From a checkpoint of a small mixture-of-experts model trained on Wikipedia.
Training: a variant of Adam for the experts, 360M tokens, 7620 steps.
Below are experts of layer 5 (counted from 0) of a mixture-of-experts language model. Rows are named router (the router's row for the expert), up (a neuron's input weights, with its number) and show model dimensions 0-127. Each number is 128 + 32 x the weight over its row's rms, rounded and kept within 0 to 255. Numbers have three digits each.
Before each expert's rows: a language model's description of what the expert responds to. This comes from a sample of Wikipedia text that the model never trained on.

# expert 15
It responds to: Name and species endings. Final pieces of personal names, place names and Latin species names, such as gemmulosa, hitchcockii, Albufeira, plus first names like Maria and Peter.
router:178161166109137104144072103140196123128139155103172061155113113138140099099117178163170142131125176169122122137152119103149124155119132113160158116137171141108178116136156106159120160121069125085182129171134133081091151199113115163087123188146095138144137141122129126115139140124193117092113128114099134125141107082127186152104097110139158076194073135143139222063134201191080145115097
up12:152117120051130107141119110176123119123190126179142040161097066112117149149101111127097123131132086124091068107116117144148107128099087128094156178116162083182120197120179076104126140112112123135090152186145116154160172189098113121114087152138138093116141121101087165142171191064126133122092111178111110121104111145164131126123103077129167139120160129122066149096097093207142193122124
up13:160163150148147063177116073162178114162125161171166165156125116132175111150096137181168147092097200118084100193125169147160143134177122217133172160138068124081126191163069121168082108092091107107138133116150129109125115092121132125128151134087129105153164114127107088109132180097072152129126141111104119168198172097139118135148117129142073103085093097168093162113119151112108107158149
up14:142165117155147110194073124177133132130083134160129108139137144120148101105136145125145153195179215164124145119111127141162125153054103087123134092157137098132211089142125166116192135159113095124117159158165143107124112143135116160186117201104151137134105154151096074151124138172123128112059138127115218079205131160170133116106112198146127147159168164120157153142149108076124093121134
up15:151191129131189151100095159143124180183120063104133094105138127125148085100113143142096162145138100185100127189053145063168109095152185098135156174127177118151166096192138129158161160059116143129133148160135163097147122132096127132065117102110081118086126124150108186056146119064168099135139110115082143125172063081091131107175116110118098108114110168116134124126119166136105138118102
up16:113201151153154126139161074139142135179164154110166062099131079109161143174108135138111138133121112203153142112141155112149111143114100126102180150109121139120111207131097126177172125117118164060133146123117180103140124136065080159120131167106089120124173208132166148176198161094113085108131106113086113146112103128109117126078141100122131047079131097166092159073106082103085153116153
up17:170094069089148101130133144061161161135119118122153124164145177128133142156109098121161065138155223121113132126136153079175138107110098112096106105155169123180180143127122103122081155073121097130149173143227143116092152092117100131110088140142060143153133126196122100104137110129141117103106128092099160118130091114119119150101123161131108104150085124144130239089109142220147099130116
up18:124080123120176106096125195099141148089135130083176120054093148120132169238123134103137182064141116133153088141145145179104107085128111155117102119122128133100097108208100122147118140111104189127146179188115146115129132164144032147131160070146096131148123178163119129118182145073166150147132143146095162127138117106141113126107143109180132140151156124147168162110068129159099089091155
up19:159090146070154163200088120157104132096138126137187131085106127154117121140097120163162197169165080138124152110133168166128153076105151124150127139081119115099144048143148119138183121104107129138115116140155135107152122134109171113122131140153117106116144145161113108167134096185102131088083102111073159137197066122134116147121102173186180035190052153135136097082147141182110105148103
up20:142131105131156102129123138144142127170093121125088075098121096165142089179147154110180174142123195154143112165123114103171131066100109127141152077135213128135144112124129166098122160114109083133122131099120175078121126154156110159166092151140062173167097134078065149080088183121205146131161134145087173119197075092116129144110149176150101101084070132132146143153132191104144083113104
up21:153137125092125149171121154084109105124143127134175086129143161148150135095093100145186135155164140158145133130133103170148136107123120098146160102117138083107214104145128113120105100136089154079165113157207159097153106123121133219144064131130140152138123128131128077090147077150116112082062192163088161106185060144158115118133127142180125151142104099087128121121090139237186111098153
up22:110124090147181106115122136118136112170148145083139136125153106086107108112098112170130117151134181150173124117102156129107096100146178153130135136114081091113190180128175105132186106109103124087157137116155117039093118091103118167168142161129121154063119100125164133077138127120110131167070214150122100064076093106100103108044092133177171069151104164127105181176122148106184114127145
up23:113127174109101143195107129135145165180081144139113115168172158171116164110102173116114139171158126134122105163146129139116116119140117155126102048118187139066128169166120148106145072129155088152117150128073166148110108255146126182107147121141103095149129161129110140076124149136169103126091110104043190108113187120138046171148115156112153112166162110141137115124162138108100112141165
up24:120172108142089168162098097133172130109136112136097134077150109096148132126141106140150128147156159081145120139092117104100152112088183174123152123109180096155154154121100093154098189085119141121148136184124209203072174100152134122065106127077178125143150196149116150147121179072181158128086103134096106078123128140116165153150116236128127126179135150136122111136157139105143081156069
up25:130147125184177109148038064094066111085166180152178175140154127151128051124111099140129110136127183166106168123126176150140173164174131157079148129102097187105177172155064115125193129122108147140135119160158130109148154124124135127178094098149151119133165175206120122071155175111156127114126118084097195175114117146118145126114151097110157147126124111146151126098131154157167164147101
up26:098123087183102116149091111151121113091143121109131145128125140106159176134106136181161112141135159130124107148106167116143085127211101136121141136090144171093140207168114145145160182179105105147165137180202120078138078125134087107160094149164115132067144072124097169080205111119079093103130108117107164144167124120119054097092113173178111183112081143126120115131131171072155170150104
up27:180160210094129110093196113155076101141140120105096092111107149123173132193109186114125100128078113108110091137127117136152101123177103147056092104115156169153138200070108121098121109132062111119136136150139172121140116162158170123089110130163157168091156135094102099146192111220120160150156161127172107116127141118138111146133103081125115143169062121117193180153103148089116156142121

# expert 7
It responds to: Plural noun endings. Noun endings, mostly plural suffixes, after the, a or his, such as instruments, categories, editions, plus nouns like children, series, family.
router:172141112100150133170026089127149133115139193147150136136124172192170114069079158121126079161118177142097162111139149172121167098096188140151156137134144141093149148138143120129137178127084107127112217120136144141133153117161141130074106132113128173154215206110065166165134188121185129116094101146080126093138094125144140111122078166160130111175116148121102147118082131120148123133157
up12:129153139092153125062185139160154116186118138148103144168142120085135115113152099143130123107099157117128133130123120133119154139153155130149147134167168161131162084165079085102089073064133156105145095138108078137143152099104178139188149156080070045079144154109125195135102148156104151179110129074145167121140129132162211139137086084182150110128126183114099131161072185130083117066111
up13:149119144162167106070104167069133138099203116119132100162123149138220093138148147144131136137148167154126115126164157153105166112161096170152132127123095139160109124119168066090117102106043164124084088169186128104083091088110147137121095155083116125122137140101118115091121137167103122134099121158166209188097064146196134091112112115153089134188067102106142153132087116147144165144164
up14:128178130136160106160118153135082063128145133054130122083091152082090109125133114112134125137159118104085136104112071116096139120099107135144144104123091154120149134125162148140160107224153149107175095203147152150095190091147189124138105170135173159124139127113141140150205103064174131160189126115141177168161071176119115138113096088039098090099121142153096166134107110097141104115115
up15:114115075164135120116079156154157156155153200139118125121162150107188158074131132119186091144112118126157116126146135128135181129095158172126153156140132178138097187102167176112099114098111133106084171195116174152131119080149149150069126126151149138116155159085079161115125148129097169174153125142204120148137016147186095145148071117106114153136159163132107127080089093116072100093140
up16:102121097138099139114135156122158097102179214128106122155119046166151091175087146110150165101107140122144091143124163153140186167150131194135175116115140161209112114095140116119117091123115150181112154138128151112050128126108140120103095166079128082101098154133041113157132163112131109096161100237085119096131141131114186129099096117173152101123099127122084111182106092132155119128138
up17:157160106132199137168120064078045106134121148154071088138166092166140171111097086126136152157172121075122161164159120111171149101137152172089111066086081182166082098125140092083133116122151157146143123133145106176095126130135176163131074090056163087150094122111082161127144049146104137130113143081101141142099137117110117081142152097158188098161131093138126083124115114106149136155118
up18:161129148133133132078152167080162165153153136158190103096101053139173166117134157104160094064134130077113192106195109092175150073108107125085117092130138140144107133090151104117086172150161119101158160176152068134051069146140097140110130124061125129116111153130121130134106082166171100138156098130130126107149140183127092103120122109146142088201163049125093161135147131156122116168103
up19:140158120150156134153110150127122160118103156176115109170116037181101120098122150130104074116109183165162094111139125150104180122082079117120176139153179111143122146029165141165091107151049108166098149136120189103122045108093126095101083180051104148131086177097123101155101146134153117102156131110093133138089093105141108086124163138114154083160144148106080144150127121119128179148119
up20:166128114147122085168127097138175199095156197053079088069159109143107117059100119148142106075149179124192123103086150126069130090160162083169142082127155146089181134119143070134120115166126090151146139177124172114098112115156154146165113112057117101110127168181107144134162120115088118127097155112122163141062106140143114106107083168137160114150110168129148132091069146126152121130080
up21:111150180119208151122110105128144144097132123085168132162145119158085148104137136166134108130110148155171108104106089141098118146106157157167219136118143139091097128178156109148154117176125135108126115137125173185164192097139072125101159133051182092147107124160133085105169117057125142084073106142137115104149102123104129099134149172188141080111206119147078160096077103114092085126071
up22:114152103048155110131086103129145095103079174092145094158130126115189119107093136133132117076076145101137167132144132140165121080141133084123130157105135111161191122150058142128121092118143124101160193111128077132200135156074150168093142113141185141121162170112116093096116105113166072155123152133140111075094108077038111118146135103088156149113147088134089142198075162164172115126087
up23:213138149091123157117143114101086126102125115147128078179084093157104123098156155138093112160111126162132112107141106132134167112120094067117140146127120069079125087088147158145089083158098156075176179138166095142173069153117181132125151107153157052139171126089111127158161104115150082160100127107123093146136076101181144099085099073174129123109171108089193128187139119175142176127083
up24:129085159082226122175117131124168145091145226205163149119138145149128121152121111155118129145132182199141109148145081100154174121067119143101127079126157148120124122114091156128108099098142140102153165103153139169124150154111105168143147119165146113108114126124128103110103188137213105174172129167121137138117174184176182127047147163120120093190099120143112089169128168147134129127121
up25:183127088148127152157099144118091126147077140138147140156070186077172110179163136091135117147152101129117054154145159169107129168117136144105124188113098164073174074122152148186135142102112111160091147122144165098097146083049121103102123129134111132125112147148099102103118088085065103152171136113124149160101159092121140148187154072155151116069111195147097177061094138139134155177161
up26:083144098103146085121084089091062101125119091101135128133124145099208104106083066128123150173158167167143125130097160093173131134166158118144151156146169127118135082123094135122158134159145179110141154119095123119175161148151169132158073138191158128170141115132094121130099136125165106179009117170152151120081064133170131085128153147129107147160098158160176091138129208138136098115087
up27:113150107133096152135112123116170100089171108050145028149102173085135136068126169171152123094154160186115109150103132146125099111144079153129167111113110089164227104133139141126131199108084111128098155143105142135167165111116145161117160118192148173114118111124107150121129075201123105123127148151076144142101056144125118121109108143098171119225102116141148144168156149132156101130159

# expert 13
It responds to: Music and media text. Tokens in album, film, TV and song articles, like the before a role or tour, television, radio, and pieces of titles such as Chart.
router:157103183133179097187146108122152098130223163103172130135126143144141134139086102188131099112104137102137125099126104104163200144162177134070167099101153167074131135134137176105120189143122105132165155152200155084117111130138129145194165123113125132114181193183151103135140128113137133133125169087095116140153113153162084044141091174109105125115097151119163166141109173152062089118134
up12:110151101122140140131167132117171107160130135108110179114103166131164082111130163162090073190124099088171101144106149113147201144139107113175120173129108168144124117098109167115137171140125143172120146160170170176132195157168151140115128147133137116126142168132060132153171157072148140131126146161067092131136136104194106080126061111223148127114115145130197145140148149221087128113173
up13:140134167164141124074089119070116083120166103137132133100121133184179106103084179132092162138151058169118092136112165103097131165163119136095169163018214114069176177098151167206151127151123076120140126156137153090097110156133156138147146141116112123169090147164127099105138174102144111134132166103080092140096150099121110130123091168097124107147102091154087136158139151095173141169138
up14:125091135169155138139102086058149135092086108124103129103083130115149080076132153135185110149123131167170129199183130132133167123150108105162131105185086114160106121097150157090197179155118156091102089127178122093125084078064151140082151117148113116140125056156127126035133119121130110087155144139125115125143127122192169157123146131111170122086152104185132181110116103172106200155150
up15:134104129125089098168077128156140108127134169119182157148120153092128131142135084122112096088130105111090120146195118053147187161169158147105110157089157127171133170139087077177100140160097171179114147151183172149143152126065137194153079128147133142114186058163106071112202121128141083085152117099123120124126151121125114099123075123161102164138146117127175145105078091116049137100115
up16:154160177151142130114123140139107112157151140182135093110182097127154157126147089145102082099068148130128124161150057104147158173134101120106141100133169156090150107126098174185100206122093135126170141146103136129151079189094093129139120194131080162119188115084139120162152107169140111181112119121137188069152124162134153064096049164115125138123127093098103133134096204171084112087107
up17:146135126064127079140143126085167140095138182118062139148112162156131181107139141154202123147149179115180112129129133074158133044131123118109142186066124133114107112114139089083138186137127165116143140130095126108086125105168163138115139108065109109060182134176074118115168149076110143155135122128121137072160139105171083104123112159138090127148168116228159137095135144085112077138162
up18:120089123119119131146096134103077084126142159150186150183149100186115112112126152117152155116127134090104134218144154127118126109120170120096119124116070119109090131131130128107181135150115116067123127144104120136138036153063107168144105147076090182137220162136145110058116163091116083086122086159165079171130101169137148147118101124110137105185153132151112115120172193109140074110061
up19:176133166114107157108156098127104121087143136107095117141073136127117097055084157127079098192075112126113163134101129134134095090108082082134165122139127101124102102138087151147116101160105168119157158157103093118223130172142158116071158108179140111152162062087126133178174135168161058165124106152144124102100150058087156154069120063111076132086144122107146131136127083111173139141091
up20:164108093055126065111089135132125136146158145102115151105131192117115187037103157182152116145118092152166111137125160111115217128157156094145130173140151143134092125114101155102103173160127138121093150113115186102084142133149126196173067134104140097086112109127117143178188156149115140156138111173092113083188140129192119110139096168120120135133162146179088166154134093151109165060136
up21:133168202088153128141139179090156125133108143098067130249104127093182089147133108138123116088091150082088095126137090117209152088085104112116190106175139114132067148087162123103119154137100161115135127143140102119153119155116096151110143113124138129114184157158097139139114120110173164085138103124153144164074131067101148060074146111114090136117146113149163148078062153157104109150150
up22:142144111106141142144120105151127125155105125111099135157193104139179124123111091131105170092092170112252152081111080191090126125126159140136117128092195135139195134122128199133085140104113122103169153125137196188135162160178117103152125114082177161108123142101140093172128167143078113141118157128130167063135132152111131081072035100146169123130147136099144106109153152111106160120105
up23:111145096188115125146149118189113130145105110112116131117165171174116189127149146232121050152087159141122122140152102129143150116130118166061087148118108132098109154127116122107072097188144156166128124137126131138063077057115104144158107110100186167129150118147126205167142053112130095110118127118089145098117129105106169131083133162131138155120166088166105154088042146065114131135127
up24:179140160081120147150136118146145111107140150101145125121070120143120109142164117153150145182166133104152128148117123123144168076122110177130178206094144130118100065131163155140091152149152066136168145111125165124135179189183152130159129151086079141136102136178123118113141167105114139132147137096056154162129096079142164110096061201129098114143057139134208165096155160094108086064083
up25:147110122118184131114155119072147116100170134153215132138150202183134139103125184169077133099161112127150138148152147162206144138158154125150129082157097166161174122097165080156178178220141156161122127150192146150081102166163120106163146117143187105158112163155130128069116141069147140093087086126132151145141084130139137183124118097156146116165139087108136097160100150158162149126137
up26:110116084152086112073152147082163123106127152095122153115184113201183136068114126162102134132134141107186172080153080116141171144200101176134132090116134091132075148124146121121094121169121100146139178159154189088102137090177136125146140149123153090131123166166131126176141171100140158136145122125136167122133112134176091085184086089145137099086154171107174120193114144216081132129175
up27:143089158101159096088119109148141102095153100074185155147115118152137089145079064163143109100130165085130104101094047141168195115153108175149165120092130077053100104125159099163140114136106113140155151106113119121140144105133123142140115104134135195141099209029117146132145124157089088133099071107123195143141111106122098093121114134114148133117133125100163142082192146162063152099080